Below are experts of layer 8 (counted from 0) of a mixture-of-experts language model. Rows are named router (the router's row for the expert), down (a neuron's output weights, with its number) and show model dimensions 240-319. Each number is 128 + 32 x the weight over its row's rms, rounded and kept within 0 to 255. Numbers have three digits each.
After each expert's rows: "raises" lists some tokens whose logits its average output raises strongly, later layers aside. This comes from a sample of Wikipedia text that the model never trained on.

# expert 15
router:092153072125165153184153130129087118125126094072124108143115067142098175096133108152134075161102128083170156110128111118143100193213102157124125134179119125122108109123120100151086123065146083134195104075099160171151131121084110139102116112
down0:128162109072127113124178084155139129124138133139144169115148144229164144075163129135158145090181206112105108115109161135085137117139128120172151161120213133104170115153119097106109145111084074118155135111093113170116128124161160102142105105
down1:129091141124145131112145173111162162135115065165172104172096098136096170129104163122162108140088157141107094087078180090059137104164120166173140113114141138080094138169098077114112130153067133137089070167132120162118100150069137140118168122
down2:142161141147138163101147096109136140154087117089202147128116109114135179099131076198147140102162148121138101117155153067120101121095145095074172133091166089099173116175139111151159082148169103143136118089125118141131158160157077110117095096
down3:154090179077099149168170107107172144165072143102255148118130158124159134169146118103159120078112091124164109186100137139207151091223145099080106160140083155149106045120127194162143166125158201105122163080145115089170140133118157096126162110
down4:095160102186135114149145116133101128162132129137117087141121135143051172139083164108150129158125192149116122118093190139105136101119077123126139101110116141163151164164124128142124162140110140124089115156098153124181150081179147170070114144
down5:109111093159123175178139149136162124091125114165120139142164156121127149167146096130150107091107110216138137214135153153109074194152088152100100158088098114208141132117126099179110133142137120090187136133087098117100111130115156170166113111
down6:139101101103099148104114133142110093147166181097132141145139126114094136140149143132148151143074134079113121145091113103175076147120101174153115157135124208162145101099123166137125119127089181141131102141072107135165071177129120194138096166
down7:113165120143053174191178086069196063144114135115128179120102168112169150095142120164164113137142098168111151121067117191143099048128111106170143096160104160153174125160020119153097120122155150127114157102133106104087083084145117180150107108
down8:160181178143141138142151065133084081137131142140119117113153178101159101163122139102135083127081136180144158150114147124106109118091161067151098078151134081107114128136147132140182128112121104181122136137157066135109104191092117154077091134
down9:121138180149148057103102120100110088116134117086112107129137162154109128125137105132087129136169082083179184145126137078205113104180150163144143149139118139123100177129096220136098105088121102118143117128143124030055154129092121130131149125
down10:131084124179085155186183103146130102119085109161116160171201081181118176160123075103127111093115145136089181065103115142137105130147093172134173127090165108131145181107149138121115186116025134140175088170152126112131147097114143108141186124
down11:111172099152117105134099075117166118100107138098070079144189084076094173080121127104111121120136091097161155118075140118079168130168090136133097124187135135109109123130099144149151086103094161066176111088141119097133103079129177139114103093
raises: ",", " of", " and"

# expert 32
router:091109132166131135197117073110105098164119112127087073060105093155059182148076169114184099191164127115125101122099135138112095133140143154045177174170124153160163101087140144145107142092155134135164141105131080168157164119089129088115147121
down0:149088102142144104154158087081168153122245150125105130127165123118120162105079081109123087149141111093116119114138123100155112066057090158136138097154080082113168199128120065171134072080104133132166119100143212120143099153131112079128142101
down1:162130073133122109140110102138123107130130106096166119163164137074143133094130104163164116110158178065118137129100136129078132181116177132166117091173113151102102125101135119115094131145188169088114112147085135097142116136095109156120149047
down2:149108123142152146134101167173153081122103091119131164100121122164179076112098118077132158094167094076056121119114109115064087188100089051116097146096090097192133152154136104115108133086150188129121121185141130213151146149188147120075099112
down3:119110092103102133147162154132069076105132180107138101140130111144130097135154150105152116092113143158132124169165106130083114168089074129161149155097149117136096167150092143128145179111113129120172085118078116128127109130166154119147106161
down4:144182116215062136180119153095106104093101141101143131120190125136082104141103110143176084131119148098153140177128106091107181194072096135218106137093100159118100144137134136101132169189183137157106159149169135089102135123093162187153111152
down5:113131149083108191111143109138161100117130082150158104116138162094104124115129078209100147131175084132162153163114130105127165130146137114122115144119163116129116091037155109190132097204146114185169184126122145145109127148116180111146110121
down6:091106166158114184156100125121063139139157120130103102155160144062130144112129184147144101094171186148114115122051083103122166115115134153149091114161153158105194096115112131149149122154122104143129118149134122111137105120135096076145150127
down7:116119151177163128139116096179194118169141194110137183124150105138112104125097169075097167099090177175167138107137101125164085120138126117162135107156142157105142055117199165118144130068123132136117109112161127154100137130118109177129182137
down8:158130181117124141092158147136145088077133120053157146132083138173136111143109151097111124105112184159098129105133099106155122150148122075149121124122100146204154121096153143121138096133126179169172129118190103126140141151086138100119136153
down9:117124116116127132140123188074191065108216174122140089082156160160125153177087169125112134100192093131139114146085132082124108164106145143131115155106079099153114080141153131118142110222121147078097073079137110091114127158147160100071082098
down10:089170128127121144160145139145108112123174145069134134072117100144102142094120147148146112109118067129129162157137095152068103132167173099110138072141147093096120155159142158081085185127142165145165123137167151098158103087152130106064145132
down11:130086151082120135100071140160132169165134159110153091178093119065139098104127134196130101112129111142104094135079121150146133087119159138149087126155098138138156102114121134132125143172164141162078068155117139152167111126168095075163162136
raises: "s", "c", "st"

# expert 62
router:099107090115088127160094166136123145137114105099096103113085117163127164114125145126129083162152131148096195087145128053178079139086088150119152131149089154173082142131118100122160116136120116156134181109122146155143172087131126100106122153
down0:183222214104160170163086099121138036104121111115196170116103129102114198089132123144109188141137164219140104102129139153145134197146137098113166138145128063159081178113121116105140117181157102116116111172137097177116107093119159127125128091
down1:112096110156102141140138139141128123178065179149091119081117129121137089176123140116128122158125139136141168131173137121194122177109087130125112154103129116137116127142058141151084135176136077130177128141165090166150149080149187138128086127
down2:130102088145133132061130150162064122140070132144098133109178067092105160118160131142118145156115144151086065176147104120142073133164082127138144137138147130114100068141179147093089146129093217130145173116183144125167167102103109114144147138
down3:110098089106100067103139106106116148123116123144130117139100133104138136127132140136147109176163170120119138095133174093133185111077122129095176139132145139201082176132075135109111041106116088136134113183099052154150151099150089152111166131
down4:105170162161178151132170119090102116101087088138148159185107123172135175068136147159164134122125133118134148124118119144011154108108149190075120117105113185147128112120064212150113142159071103142139103117166121098102102222096161105206131149
down5:076156161167103107090099166122077151163105075124162106130131151131145169130146168182125113137140076132168089100119146070123123096108149158100135095100111169111178081102092131124154141065121086157139211118089141169171161118124076098134174154
down6:098146156120152108127183157132119149129170103155073117086153160113173150109163174060102108147132115105099125167091093176125088119164142104080179122151113139127163098145169107155102107137129185104122140156077108124124104132130165107138088102
down7:100090096131166116128114141099176108181149151124127162116102153086123102114096155077115127136069078070071186095109094166126111167106122150176141091172046182146115184128100147157141129197131104125107099103115166135082159086096164099109134166
down8:115193161187143106132150072152111117112105132102155134198129127123135105122089128127134097099155094104181152098152149152150143122083143114150119134119110123131124119142112108157121161150118162075084188118160136139113176136082154093135155151
down9:162146119095152146118130099079131166118111169180094125148178139113130168114114138080150089123144111134091125092128126152146111191142100168193120069146110143219094125084140142124155097186156192170100066156117162119108167122121125152116171108
down10:100121123165103153153134202129155104113146115142105131121110124171109154090159188138108106137117150149128140163108129133100174198142138118150105094112179122177149098156075110105112129159146142139141117155196047084118119119111099109112104111
down11:121116123126131073095125073082072129183120108045155121134154133141155065141159110112129116169123177063168152169142159133136120066119172139132120137170128173110089117129129147172149108112131059133144145088185064125200108148156171105163141148
raises: "er", "al", "it", "amp", "en", "re"

# expert 40
router:137114124153106118136122114113154136137121133080100092113113064152130179102089163133120132156101133116195147067086143092123088156144102110158137133120085110127168163075131108190150157066117119159233114088167120170155132074076129103062113160
down1:144132112118141132107126119129165108134122079099026116092103133164170183098139123166129104110166152140153129136154101140167148112105137179180166161170140101062141086141160103149090158099144142103064101099141153104153191159163124163138124085
down2:130149159167091125093132117156114057126153122090156092082165087156117111146056158096131155147137103142136099106105151161115179123157142166081139109147094157159120092101160151178163155145137114124139151071153122118148158079080120089172150202
down3:076186144121144117166093155079134122121138188140150128102110084123117169084097110148082105152107066134171098116144137156175146156115161122142106092111124137151113131135079111127127090056090118106109109103161085147134146195151162106096124137
down4:080123144141077162159141120082162162122128120115151084111119188123086120152183151129148111135197095110171144155169215126133089155140165174153083137116127126144150131109127098130093134086161077118158039115180102097163154105136112131107154085
down5:128114122085197122083146159110123121154135117119132174186145140149133127107125091096116189099177137194106117113119185099124135141130169154139129088144129123144155143119091142159094181118159100120124115117070131124113086128113115060122143189
down6:088124170116116200121096101149158125170134096122070152098122123137194143142138106169140106127102090135167172103122128103164142165160139180164143133121079140160127191103171111094150145087138169103118114153147117133160153105151170134123088132
down7:116114128191131139152108194121166125136131163118082075144111082113137089164128113136174149130156114129139111171178131088083191106126104128098123172106180121165142133145085111093080070111083075141144118114129123143130140171097145161110132162
down8:141116114112125076157118139119065116131154120172034099201130128174074124065112113160151150132126128135108144058122108136150128134119000176084116053128112150139158094111150110111109133128149189071165109148106084178115105093130111167177149177
down9:133122142155142139186124155109094093147163088131179129062064071137119093170128093123133107113192083177161124114099123151097204132153145095146081101072148152123098150098114087132147179135091151102120138116174144119128051142115114096134097146
down10:106124119113121166142151135127138208108110117145129102112106142120145116111085205119119111168121121147144114093131070145132139112102135090164188151115116093116157112094135110060138118149217161146125150170164069131207094129170117162115107079
down11:117130110122097113090150146112124140206113083119143129138136187091148158176140171143165148123081176101174128153109152104097106156161105111176123151135148149090117116119097122069123106147049154133119168140117141113106204048212107177151111122
down12:129163171144110152145129085062159168121111141137086096104136187103126102113174118180127131156185122126105106164082150165091138130096162185107119083135097073076125090167114121075107124156132111163122136104175141173211092101104121165129077139
raises: ",", " ", " ("

# expert 29
router:124136086124134116166126118067128190149064086095109113141062103148115141094145173108176125166138156200125129134137093147120075142145090115121134118143133143098163063109177119118087127161161102145139161106145114131139178127077116117090136130
down1:153144113121116110157154161129130162105111139161078105142119122078139100131188149166123143153154026150177058126093090091099144119145086125132100140157161155111127068085137156129045150107162115084061137083169121138139130131157207137193106166
down2:160217163137149093109129090135101081122104097144156133050143156187131108105088118130156113112152119191127112162150086136108138145084099127138159095122125139081137103071092135125123136106178152092143103147122169144188108154145187170113088114
down3:129103159178104127112151170172161157147128102120160144177109133052076097119176088157133198100177095147132100122143186135111074125223113087149105155145118134132138104143119121091150145111123129153042139105167135136117127121094126080121088177
down4:114093134117129181155129157117113069101166164163167162135110079164159136163122120126111158092102140181140097136125158125084126084096089143159132111114109131131083104117127174120142160139156120115117102080132119122165161161072126101195088128
down5:092160096149158110120121074127164096096105165068049120120145112126087156091115123116109117078179153169074130134125147156122105146156104183109147161155146111123155041211187150108121160144158130173041104166121104099147173107141137146135106140
down6:151166133130153100119212098089081168122107137132098112128118185093170155086135146145072143179137153196121089112105097133097082116107149148148236127113093166130133133095127137116159140076103164161144137139108090113114092091164141127145170081
down7:105125173128146107114155071120058077154169160140093071086109125178106107170072146149116147176132120168126159157139138157114099115107156095121125139167117135139124157135100134116149153170131158148100108106147115136126137129176126140156110121
down8:142053103164117124138081152093103141065121112105178106087135098132111159044104093128104142159116181125148100128078121120118152133149114068102113141106069134108103185126173116121088118075078117081164117135105139131122150129108142166060123173
down9:081121076123133105118186128173144147160149128175140113108232144151134135114109164174104113128134136081122185151109154119139122079141111133141102093151115177111125140133130182171159143099174081168108140091178121136154143125113152079080119074
down10:168070142166120146051114161143113183147166130121158113165099179147152106093210160202150089117147116125150114132122151101113154143143086118185173129121085155117162147083194101094124137101148115094114094117179145107118159168183125164129149078
down11:138138132092139115109173105135100141108072098141051095125171152120056112072109122112129158171118134194119121088109140181102108118159111070122167114159076100144159128131109080112151142169147141095087127108119061123102087140141119110151084105
down12:116164120166078180057079089117125106165109150148183127104096134134144175129179121082113115146128170125112163079164089124146136141179142220070129118094057147158132102123127065140136114128133134128109155162146097192166133120078149075140147150
raises: "\n", " In", " However", " The", " This", " It"

# expert 6
router:107154114109137167133115116173110128136119101125062131091135068199092164096116167101166096227116117093141087111113097137149108134137072151161136087093129124140173129075160107130088131162153095132132110108092128171121210104090119126078119158
down0:106086112143139114135118141154104092151074119128086153168123108131098074104126086110126128132124078152062193107125151065176169162168106184161108159188162132162081162071143100103062075130119180130081145164131139156123111136212135112129161133
down1:152099168138132127107189152137096122077133139203134148100113085102138151120177165127096116133173105179107160102057136150123114146153133116134143156115107112151091165106146181135167202119146084119149101112182084092135137142078114067099148144
down2:130124151111100114141097099119148085117124161106143110118067105160158130121098129132109146160112143118180072040161165127128159079110151101121134069114148117131134113093099139176140118122171191182066052104127115061219133172145089138127154140
down3:079168082115183224149158102108157155134135143038157163062126143097153123138101126098062160110133199147097094171096126126107097087173117150082140122135129107112084098107148091084121180148128061132142153135108142108098133142116116048105139132
down4:130129184137090166151136166097109163123109171127064189040121082110183133125189159098068154112154152157151166135096151139060161137152144099151139047147183078132153118096120112091120159110122126100164093159208143138152072136127163177172150071
down5:066102067121143097107137111139133088067128131100110164081135084147105121138121155126135143172112110090108085121125129168113129148155148134137140179161178162100170075151096115130137125134112119166097136133160136098109133074116111044087148118
down6:107080120116103160103123140073175189138082076128130193129153096148135128155107130203099153128117139143121149117130155158102136134105182084125185122168127126181085150069159095124214109123068122109128107170148128165124074141130125118163074118
down7:115114144163150124170106147104121126191121167146154057162146139119100157126160200164142160091134150155087161147156162109138117146147146102127187129126108050103186185192086130110140115144132167112102147154154154129109134128074090176171127157
down8:142149094167109139074098081156128114146157146117108145104118138133190141106104180181115084146106078146115151188109122162126125140083168140166152136092117165115132090113158092116053092125147127095147156071177134092193140114101134158123088144
down9:156143123187143140149068150189128099083138124152171098103169137123094088096128079155171115132169120111092103120064137104163098141089152125069104125154164071156127143188103122128168121109127131158113187141160149125136137099143132187169121080
down10:092174105143151129102107136144122178106092133122092135114093138139151145105164117069125100145175164151123119047102131117146123115115150126074091163140118158149097107100161176115061160179046097156063171122095226116130182123134133176123098126
down11:173114114162141166123139108106160116126159129131094105153156141155123126101175046156151145121113094151116131116108143180084140140138127143099096156163219152165100061127118131138088150129108170103121098110170191151112197117211127094067100092
raises: "-", "==", "===", "M", "B", "W"

# expert 52
router:094133115149092145189122110115152157149133099124084149179096069148099135111090137156095155106091121123090159113164145175140083151088143136123134113103100149102179130115176126115068073089136136137128099074103110189128156143119125097148094128
down0:160119158183136190129137175121174120134066065099163094101160131134090159146112175084174168177124135146147100181105166134107150134113137130158079138176141171163141146159119118184090084109136167129134133123097130116153100111140182068117113124
down1:162132099063091158175208140083078184132154214101136089130132130153144170076105073132145085131112136154079121089117124178095134149155153176111107086143079154049119117163146149067163108193136144081148126079160122118165103107070127126102118128
down2:129137168139150114190078108096139123141064113105139147137164145150152073112135146171111167130156055221127132101154131171174099116157117073036150123094097056119029154133184069105141126107102134196090136157155115117102127168100131142147102122
down3:136131111172149120072092110099154181117134189098135118116132158118123113130174197061154152173087155115096154133126150100154142152141109097120145133099143123201151156103091074142149187128173106124108091117109057161099170107113088111149070106
down4:192172089191160059112110156167089174088153122136080197087127133047211138162132143138128165127115108188062067172118139117171128081142159141129090173106196139089133136134119173108102137116096165067158179079165105061171139136149090169116166079
down5:120096088135169133096110113134139084104156124121128144100151142163085165100103181126060102116099108074165105135205130038151132109145142134154131145131145071173114143158103148164083144086109150128106132118099112134038070153103138060120074153
down6:120067114162127085138118118133119142102128122201041087124073113144144078176081133092100100143166113135112153167121080127090128158109158116109045153185107129156116080126138073090169116130146144147105152197123079117143138135097133155110106121
down7:130116124149119148154129089143130147100138129095115162081141099117091125193169169123170174146111142140117126144148129178173165070119158148093130105205110126167158133128130140212178153130093187126137103159094119189132110160200162107148109157
down8:143122119139138109122136094187157132100166109139163173176076141101140078170085089079164129082142052118155082198090177166123193116163106123146131171099075142134141166118160152150116184133135140129094110057149113112187175122076140106135144115
down9:148160143152181121143117115108109152114141134164075109162158105208121138110099166135145098104149090172095144115143101120108103130108133073180121164150176162067124072099093061160091211099132096158092127123095132107125139144118044184140177102
down10:086168107093168107085143123080108150114070094170048148099160160132132143086116153120134101085100093059155153072165157107102104151132126130222181138096126136103123133148122103158111140162135110093160141166145131166093114164110158191059136084
down11:133133081070143104137102185172141067111120091075117101207147099123118111092106139161102082093097146159063195130173155155133136167151221114121131179138096102132113141137160154135143154175088166126117173169204152175107125102083212097224120122
raises: "ing", "\n", "ed", "s"

# expert 53
router:133185099114126143177156155142152158143175115153085146115124132069089140060092110130135128142106146133150100133157138101145109151096110107176125168148073114122121083105160160185114069119094074147131088119182085121177140062122125143159069144
down0:157102165155159082061127113154103177147110103196060159116145126116172126105158096114065097139166109101157119076158039176134151083163097102141182161174156077150141064140130143178166100067092085112136096182136117135126146124155131159145157146
down1:137162166167129168142088154165129128135174116116121141130148096211142063139110141138130134160053064145102120097149135139144179107149130155143089121129108115150158144164205110140137152050154064084149171106128151128115152125198135134157061118
down2:084104154152195157135109138116105112126056071118096158121122088167137084174162113159108169156132142165159175185127135162095136135080129091163178091094149171127127129140165148136137119082131154081157125152145137107140160157131119146097134138
down3:150131152097138080160098093166107132143101114156125111157098135176112060141090139146111113109136176203100062133144177211148106093151069066125112165134158081152186025100080139118121106131133153125160112126140110098155095177143114158112088121
down4:096100104101063158155161149117140116102119160125133106062146091120118087080113135150108138143080136124085130128161089100133130154167147125152141050065171144138101118157120083101162097164156156071148133151100053158141109097153171092148150095
down5:141137109113097154047109061106121134110045133081077135129108111130112086091163089118153164134144104166138141125163114099119125131127118136075109162150090098102115106123182141098099122153135177087126111139200124114187131166170156143107141113
down6:177112108126198113104071098149151149133111135184121115072155146115075134182126140110113171148142146219154097105140154145067121137145129145155147206133093227126194068088089182139152174077128089157089179097081132102103103132072124142128109126
down7:077149111148128163193139133173113109111123084108131168018149182089125142166126112106105118141142117145166132126139158161130135186152156124150152178089058129090149119147156160154137184086136218139148130109078127153145135144127178095065142164
down8:165123103111125077140099146142159115179091159145133056134127119139149123196152135126105095138141122124108129164120143137076174088184108208098088139122111111077109124172121084180155115105152061110136138121107069175111155115091136154060094095
down9:147133186150114163124103157151125163119153153153160149116199108116104098148139130068184110096163155114127089128138194094175133101139100084119107098138131105069117111140141183130096162143173084154130199147135128171111107116158119063134140138
down10:132133127027118177138125136132165122104170085120126140128139074096172114146114104074096168152145100150130130082139135155175173110154099192135094087139123168143140127077134063196137165095066086105168148128148134129123170153126116073140201149
down11:152138079087155108153138110176162162109138173121066123120108033099135122132170085104109063154132159165126149139058093156124089123126130134148134135155134096101164079154156126138100130157109161204074082114095131175153132148200115202192144146
raises: "d", "t", "ri", "ter", "v"

# expert 54
router:068147101124062163172105143126141158129095105168089104083101135141081146096116125120189091108100159068158127075117147116163163154068090163138146170170151116117133096075099150164102126149145087139159162171147096162140173117131163138131069175
down0:111103107127103129114079120142083179097123156172094102111145135082170147135170134128129106136169034169093107124138187165144172102136169132113156179107138087163104120168148135128124090209151130148076117153151159096122097100121145094143139169
down1:132189142089141103143130138166137201170108146196090115139110141180142164152129102098122144114110158103132097133095120146126167138112149105137081148134084107148127107143103158119128066111179110177084133146091000193105125125066164105109200081
down2:126137174108105102094145164125162169137149163136159141050104067063196076157102074077139170124128140149148091141138082054086090046092088086082116160136134134120122103172103166122210108119086154114110148187096156161101079114132138104100104147
down3:197153127073096126128138145133160112164149133144137066151152120102109144095117101113166180156123141123119168048105106121171089121166148124130123047094134119105130146137158169057092122130095190129092107096146077137142066166115107171101169111
down4:123084122104119159140116082091060135065192129119109090128114074203201089132172169191126099131141130063164122161110134127068061096128132125156121105073157103095121131140147173115087144087148131088091166174090121098120106134088113178116182090
down5:108100150103135162098135145144119110149129077123123105136105122123073145119153161156136158159156126100118078157115110098122109138112158155149101087185131079174202133189110143095092115154103104111165134093087147096106132158112147106172192152
down6:134126054108154115156136106113113189111118138109046123164168076150121219129125133133111091138111116085092124064158091191133112154207133160082162139137130131098108165174155139103132145088141111178140131156099065153153146146136156096083155148
down7:142116102140183115052161108109090206124119142123077131149162127139103123103111091103107123121182060187133101128152161103118170117160151137103087138114118078075131116174142197205101153174192125088178086115074162108102147090119128128131127133
down8:127116132109079146162141057150126108078180108090100138134166111164117144129086125070059073099147163144123183155105139094065116094099128165164144151164136174145148129177144150068150118128079130122121128164156129144080114080114090157134148170
down9:116117133062204140127087148111096125097141127135132160090169088108098100157121110185116062172124146133136088122170073161202138154127057095098144063146129152128093131076092090189124117131032143155138069110153117141109143143199078161147125176
down10:078084118146140141091123092112104119121080078075131109103145188106105145079105116086114088159108117107111123161144105160105066117120141112168074186134120113167132125127118122108129139149077109156163107160160124140158172075137123129144146067
down11:131126130132135125170159147122115096161092085064148145148129091134171167132149185142140120144110113168126175123155150095089045127157166158066071131035129140095138153109078074142120162090147147150148138101140102109111137116139169087113123109
raises: "ted", "t", "ting", "n", "tion", "min"

# expert 1
router:068145096133140132186072140094145133101103070099096117083101119143071199135146135085187077134126123101156133115177155096198135117098113152127188133115145161157123088114122154108104183112137138134128116091094102126171125068079045117128072130
down0:130089109139112154096092160156167167072083146139131130093071147120107131109099104182086091139076087123073134115133155172060133088101120098110162123166104130148164138138067154128128123129169134161077154128133167103160125147120067088138118115
down1:143147105101057155101111174116128174135123108171097105150155192077112123152089107134122118126182143149179108131038112119119145093104148106172096175132131201145112105113089139149102119116107131119115130148101079123043127129126071134095128175
down2:206154141166165079162119104151156112154131194151104146140205144121116075116148096138117113158165082113136109165086117085119081105127181150129174096124103144137090111168090119148119108087137090113188147104137104099110152151078132102056147143
down3:129150105128105091127100063064053102148135152138108132203085196133144170118196097141191073113100061174112141159124103153122131157128159170183060148134114153095151126080107136150113083123079081110154123143173190162130135185116192145146123119
down4:137118155115163175108121110125107154165153190168129135131144109194118106086131163165116154175162094161079162175130192109074155108092079157149138087134109073129112136161109016056166165063198097165138131213082078179120140175125118120112087142
down5:151121164169144175167162140165153133177153083124164126104162135108089101122086109175118091143166158128170196184060104068087134077108166101118106126167103054103151118153090123073155093100146079098128165100081125068150118141103132071140164166
down6:103111152149182124159079093130125145120134155137089162077099123121101151198118143070183138182224061121164151149080132099152146134144141114138091115126138138129100118092124119166069149182127060145138126157081182098107116088139133138146125121
down7:191102150131151128090089130137066092087132167160104101096113123126112084074178129171099111125142101082169123132166158158134113131114081144157151111074148181161159139133064114114122165140094116132097106126132121152169131196088064099061156146
down8:155077089181096139160133146122101086145138144112149128091068139125195161130125122109110129094121146152117113113133086102138117102086116136124088131103123148094144138134134115090110074128120113170145142195204134113115174116129157213124159076
down9:127139147159104101142104144178165120159086132099160117120089145156128167112100214104148151129159064140101097128130083103071121129131119135180131161111113093162126102096146154158176086151116138150126100150123114146157117109181120105152118157
down10:090124150140145116115093160094187155143112082080101150145143137094114138121199138109167113117119137156174107098165154105160139184168130151051072147098155140142255155127099143135153124098163130166128111110145109065157095117091151149101130138
down11:152096123142159164085156182173135106134145079113170128130143161180158147064081163090096112084156066084108091161074137111157100103102110114130158102090124104118146167144118130060199159093106116157184175114103098126112103174189085146114141093
raises: "re", "ar", "art", "al", "ol"

# expert 60
router:095148088163123147152084153110144147130124145148077122082151112146101200146171190161091096147082126088131175110154087089158114119099063185134132091196131075177095126119158125175074074100126127147152128135076124140179079104125149132093096094
down0:207157087154115116161112156111164134222145129124140118047174186139176163084078171143061125144091096171129076156147098169136144130145172157144125164136132139158106151133155111155110154112101139156134102120092084096112112145146109168065130143
down1:119151102110092103149070127057126139091084116163160128108175102145108099125114145130158099108148156109130208079105126064132126122071114104150121138099165167094112135073117066107161174097139114094162100218129110172121114110137105123182113115
down2:053150162102129111138142139181156153131189083090155131115120111090145102123090157111069104130165118155143140131140152135120150132182143102091082160117126124118096126114163160133129117121102121149099122146086130135139174106083155157206080161
down3:152188084134134072175127098116113137099120175155114150115153147149121140115059122119135114130072117117076176179083108111110139139121132168112126139147136079156142135116128080097149146154130157138124050082107113080133114140107100152125139102
down4:099154157101095142135183133074137088073136109078126181085115120145155159175086126127129135124167138068089147070159118144135149126121141067107110146104142086116119113108176147128100118131046124128072116169130129096205179108134111143103204168
down5:105120110096123142168196130092170128136097115160104141153157087071109116154168174160080220189126130155185112171156124143160174208108113094114135176117131156138132116109190161096164122098184125122092076127100095173143098122107122116147148098
down6:126140102110221151115082107089217111099121143114099129092102162129147145133139097110151099102154143123090157081114115170112155185169121139115135121155184080156141135161084182169122103178125130140133161113125109111144104121144128122137200118
down7:112082130117079176130124159075094124127117097164181162109114157184150165104113099151106128124143129111163111170133151108103113146147114087147106123112123169126139131092054185126166161162105130126139120122154143165083084124097178107100114143
down8:101108068104156193193137148057056132101058093109095108124156178111134131169110133206157111121172118105155134084179097110125141125178164077086093177178138094129095138142165150135176124103113101129120167092094108156144130124111145120129097142
down9:122147149115091137120152108134112140086153099111140156109098152128089122107152135116087170129118043215164087175115120141154102100081137113169114086138159149101170165118172080090162162116101152160088103123076158081094138104098162062169096103
down10:126131140097094146150106129088129140077157167178129138115129102113126139188069111139140051144142165080108090092232077117099121170145156143168158078116116128156148084102135115120134125137134142114177099127109097162117095125170092166153180156
down11:166141152195081136130104126134111151132147148141119141181124118115160167091155119111068155201109157085091086149141089111098087096182132186118148189074093115177112120133229113107126094101157156151138139154101125121054155171167130100147136199
raises: "ri", "an", "al", "er", "w", "am"

# expert 35
router:142117097137136115178162151152137151131126061128106059161092114129112145097079153060105159161101107151116155085147110090095118103147093181100140161065072104109100105128141121138077076111141146146142099137061113149113177133098070102133073118
down0:158164106119165125166087099157148161134144047158075077160107154152136091150112190171134152114114102167149112163116129126113124082138144140122062069123108123096122108142081075140152106131064146158184129111122158066122182089171122133144080055
down1:096159119174086148125128116142130094113157043103081146100119140115127153058150120173187131120074137150128116176167142126201150116176130183136190113077151163119160189135160072116109117109142135079150138087144131087130108121116136120087138123
down2:170153104128082163118157101119105175130049136081150145191079183121113094153135117165110120088132163134160134092126163121124135195177098065095133125117161132115120186172140122160132138076111138169138110161134113080147089058122225107132147150
down3:156097117143125153133115110101156133110155142155126098122097122174124141173167103081116101122145112115109118126159101139147132114145147088095132061087147192102127114128158082133132071119082107134088200109096145162115151131143127119079134166
down4:170116140116126088136151144140158129055134069148128168158098151158147107142144130127125173168120081160159115127164110131144134146124133116100136166132145157080146138098150120148114075154095089166073109091156136126103108119183149103134189230
down5:110084181110105117122150113111107148124116072121044079159148121172156142142134124118159104065134093123146105154084102142119127106129140152143111143135139187053150104129159104139075100155179142132131115148150124112170114180121148169124132121
down6:127124131141111106086105151113084112117067112093093062083131119203127167101144093121101049089096086123159134147159101111120147082128132115110135068124057152083148143131179156112143117066108114121119173134149124120149090109137145140121126113
down7:140102152139136162135101078146106125128138146081182112125185084119154119122136124162137132147133099092100108086100142178142130158133082169164120099074135168096090190163146133189154127122140103143179094152124188176124095134121097125077101166
down8:148126144092108117070108120111098154076141144135128161145161085155090192156090175129067170080090146150128114166142171151178138158133103096086142161134185112125122144163175130126150139094115120087163163105115150155107143153165144085124146150
down9:149154167134098149107087106108166117063162127128104124136098101094125135157186157115034104091058130109108081155155140085149100129156136078070115182070174139121102146112165170112158157145082143167173168135089120093115151106104143105157111055
down10:118175080148068155139148167089171128066102176174138131140129116148111068132181074129104171162096174162167102094075165088102118093124111134074077141087157148090194140107114130140146065125139174156088077150135084127134107096162141190127099150
down11:165154173133142103106136131079144095121127179181176096147059123113166086123087150114127156170145109103117130095118112128097146192181103109154144098069138112105081091058169123149141093133113209112118128085091054180039119207093174095126105141
raises: "re", "ir", "ru", "at", "r", "ri"